Weights of a small mixture-of-experts language model, trained from scratch on English Wikipedia: 4870 steps.
Below are experts of layer 3 (counted from 0) of a mixture-of-experts language model. Rows are named router (the router's row for the expert), gate (a neuron's input weights, with its number), up (a neuron's input weights, with its number) and show model dimensions 0-191. Each number is 128 + 24 x the weight over its row's rms, rounded and kept within 0 to 255. Numbers have three digits each.
After each expert's rows: a language model's description of what the expert responds to. This comes from a sample of Wikipedia text that the model never trained on.

# expert 1
router:128114076142141140111137139142098119147104133156120144101120124123163136099152138097130138093155115137092075152137148152162128150161109161121127116104111112101142145128202071157172097127121092108131131137146158132108163109150132148149148110131128157132119148111145128107120101116130088148140135115108124127113139106147151135078169110122138116104150098131142137130143123158124156134166160145146167107168185153126096100125093151093162124102094129147156130135139122118133091167198158166156144108148154104141108130090103165162138116112088116152119106125119090155141092143165157134
gate1:137134114155116128105112119164133121138137172096099113166161090087090144080140167141113149146110127162088092157115121125078140145134104129126132084073111104143124129148132100098161120126104132146167128126150102110140129113139132128141156129144120148143116113132154077114112087155146090179151121143132130098150170116098186158149077141122133104138108139155163124069146149127149148143133116118129120132125120125155134105123122098121137160136176116092158149148157147122083127151142091092106103106109132142118137096153112147110127127176107114057107103154120140094116132152151142137
up1:101122129134128145125126077159120127108128114144091099170089148108133105140123150145105134154114146114102108158151119197093157120150118142164117171189145125140137134144155081130127136098116120104141145093149113104152122140151121133122088139089168116149098158136097104136144112128118157124138158142115118110154153133119155117169140106153150126120141098122177116116139137071127135167154104170148144137115124214103146098121147113098119147124137138112142144146123112156147132064124117145102124168090160113137122117105146078142093163106121109095132126086110100115120135124168137160
Word-internal fragments, taxonomy lists. Mid-word pieces and initial capitals in names, often in taxonomy infoboxes or tables, such as Ang-i-osperm, f-oot-note, S-ara, 1-9-51.

# expert 6
router:143115105112146146115146154145089129148110135136134123115165087095142127110138120144144140105118094150095133153118127136147147071145104141072147108092102107107144143084100079135139115132110096149133153111150145110091108132086129143149137084124074119118156148124137125117136156107094148133123138121103140132128112149120176149138153126116163115114160106092184130100150116114149094111128140149120124083141116106145156124109139158088144135076129088162180096088124087108162119098096114119120103155149147128110125157101145095150127125134121141134138159206164096137154117104139151165
gate1:124117144149151127132125141174151089111116137156084092129151166141123172151115107130102145143117097130127058121115138137154140115152112123166088169123120140092107169159133076085126115095127156113152132154130107140141114133148129093116106129170125128132136141137133094102113105115141160141135121125163119134093116083132131115115161149121162100175111141123112115170128115143127153125098120102155106132099127123113109082173104103144121126145116112130120113157168122143138129166156148135126149131097161140121159164140137147206110151146097157134175122110117156128130081072136161184
up1:095122153142085109122169144119098091089129148140123110133168141154170117091123120089100120165180114106118131139159184104119108127165118151095144109142143126072158123099093141124149113157109131108127149107159150101103122109110131154140161146143074155139131141132095101120143111112095095124119115110198103116090123124105169101106129089150137121122125104136120156118145099124108127151152099128098141169098101123125094114114124140123130157135111149091084139153110098111161157142106149128118069158178131110116118132112101118125135116112113092124147120097145185109140160152130138111
Tennis scores, table pipes. Second digits of tennis set scores like 6–3, table pipes in political lists, and prose words like which, of, They.

# expert 11
router:088122110161111089130155138133116075146130131136120078109148140127118173123122124115119098105106126119132107137130145109156091083138124127115131146100169125140087152128103136127130115132151190117118152125133148137119141129197120151133122160177127144112159134119114126113112085144105111144155163111132160113100100122068071127092097085133175116115143145100141157123143123161162162156112152132158153152145111107121088146140076141133105152137129106114126111113141101112159151142105101130136105130135165116116134163108097166162170092128091115123091136111153129141148069150122168127
gate1:135129136121117146179137136137153125157090157066115114135116064150132126129109126103120153151138136135159097147147143128161128100130135107148114094176140141142158127084125103102141114110101113134115106163129104141095146107132108123170105129097135111128124107101096123108082149121108155118118099119154133133146207144122107131173118084081119140107089072131095128119158122133111086135153120123133156086127139162152073101104126124116145108146137108123096148134078155131126159109150120165160152100117129132165157146123178117151094121140127135069090161143134138140122121123148157127
up1:108121122153174124115155141135122162130108161141072076119108115122164122175103163116161101110107155110125128092101153148150146124178108128131102109151128144090142133058110122104080150161142139156061146131109108129126124131127124138154125152172120099108126176097110136101101127154148140112164086070156174129129169107096134136168121086119145151152129078112122174143150123165116122133133146112105143080130098152133118125137123104111158142136126130082120132128131106116081130135129135154124168108110132129177148159140138124133144109115142121135126141129169133114132144145172129132
Table numbers, name initials. Digits in tables, colons after infobox fields, and capital-letter starts of names or genres, such as W-ang Mai, D-ance-pop, Ordination:.

# expert 2
router:123181116089087114179123109032191112128177129097172115149124118103099123160100148142136116138126140117142145131136141085140139131127174085125088107133124196159164113169125120146113143132147115132113120146098093189159124077121125121134083143115135145134114111110096131124130129170114141120114097169149145147143126136128141128140135115149106153132108115136099135149106139126119097121164146110120141122121106137122117138121144123145121124129147138123115136155104166108103135123143117122139123119098096160137121108211178108103133115116186137109129113131106127100130156153133098109
gate1:142134140125125152118112093122136146113088115115091139097090100119081120113088123142089120118119108140153114150090137123122132151134121194173134136132120122165134162143111142129082167104164114152142126107138118084086123149158162115171149123118134110113123174169165137117119110157159121145120090113114100126159136124101114120143121172092139161098120134118178135118171196102125124118139078102113094111162138157140086077155149091138119131116138106138151136094148109124142090147141099136116127146076132135171135088132150145154104111136076126117121151114119121126158103143109131131
up1:131134167115128135146139140124108121095127111150115136113079132116098163173085134162097141136113074138128136116108170178111130163114092148127134129076111143147142147152088119141111142160131135148139123147126100128137103175120125120130145125136121128146167128135140120150129092125126101141133096150114147108093102167105129131153120150092106163143105096148153123150146138032088132102090074104125132090170115148086120137127118115150091167149098124159121110109085126116117113137137132151107171139104142102173123137150096115119137125122081148128152129109116094079147135136078120147
Digits and sentence periods. Digits inside years and coordinates, and sentence-ending periods or quote-periods, e.g. 1'9'73, 41'.'568, born, film.

# expert 12
router:114096106109159140115136167149113109112119091157122141108164141159161158111136089091147136102175121153076100149090148158118110157120109140153104119194114119109109139102134100153147086143110144090102156127157146125120086124122132128147155081146102143156133133139122125103112118115132126143132151121109157123117179081158119175141095110093142135124155112134125131137128117112150139161092100129119143125182129091131166094158117165119142114182098108149142156137121097151106116081134169114131112149138124129132169149091106115115089100089109147131163151128153114146141110108153134170
gate1:166157175137159074153093129142172133118184117172176100136117187145116150109118161142145107125104127096094127110100103129164106133110136125138096156096129148159138096113133086088113113128149085142190106168116144143158106152189116129134093127139100129121119175127138122118152128163156144126109133153157099147107094137126127127135141138148149121169115109144129114180133106176121089131101086068151131140132088117117138125097102111134131115145109094097119098157125144114114137144133116139097137087150139160101113150142101102157136130127136136145130125112136143113119154107103126116
up1:143125108129146103126134116112144125109183139162139136112110147119090143140171144119111150164183122142122119136163153097125170115140120153104170153122143141146098131128112087109126087140149084132107114125102133140110150147125138129125103127187101125120137129138134094075156146116169112089187103121168157127080137128123181106116114146124143117138113140127157110123142108153147156108088167063162138150154129156109158118084114137158137089092115129143151105145146122118133114153099108151093154107150124138119122183113119089113132110152122136184175126125109146115124120128097177144
Table cells, word starts. Pipes and digits in episode, cast and date tables, plus capitalized word starts like Al, El, Sp, Aust.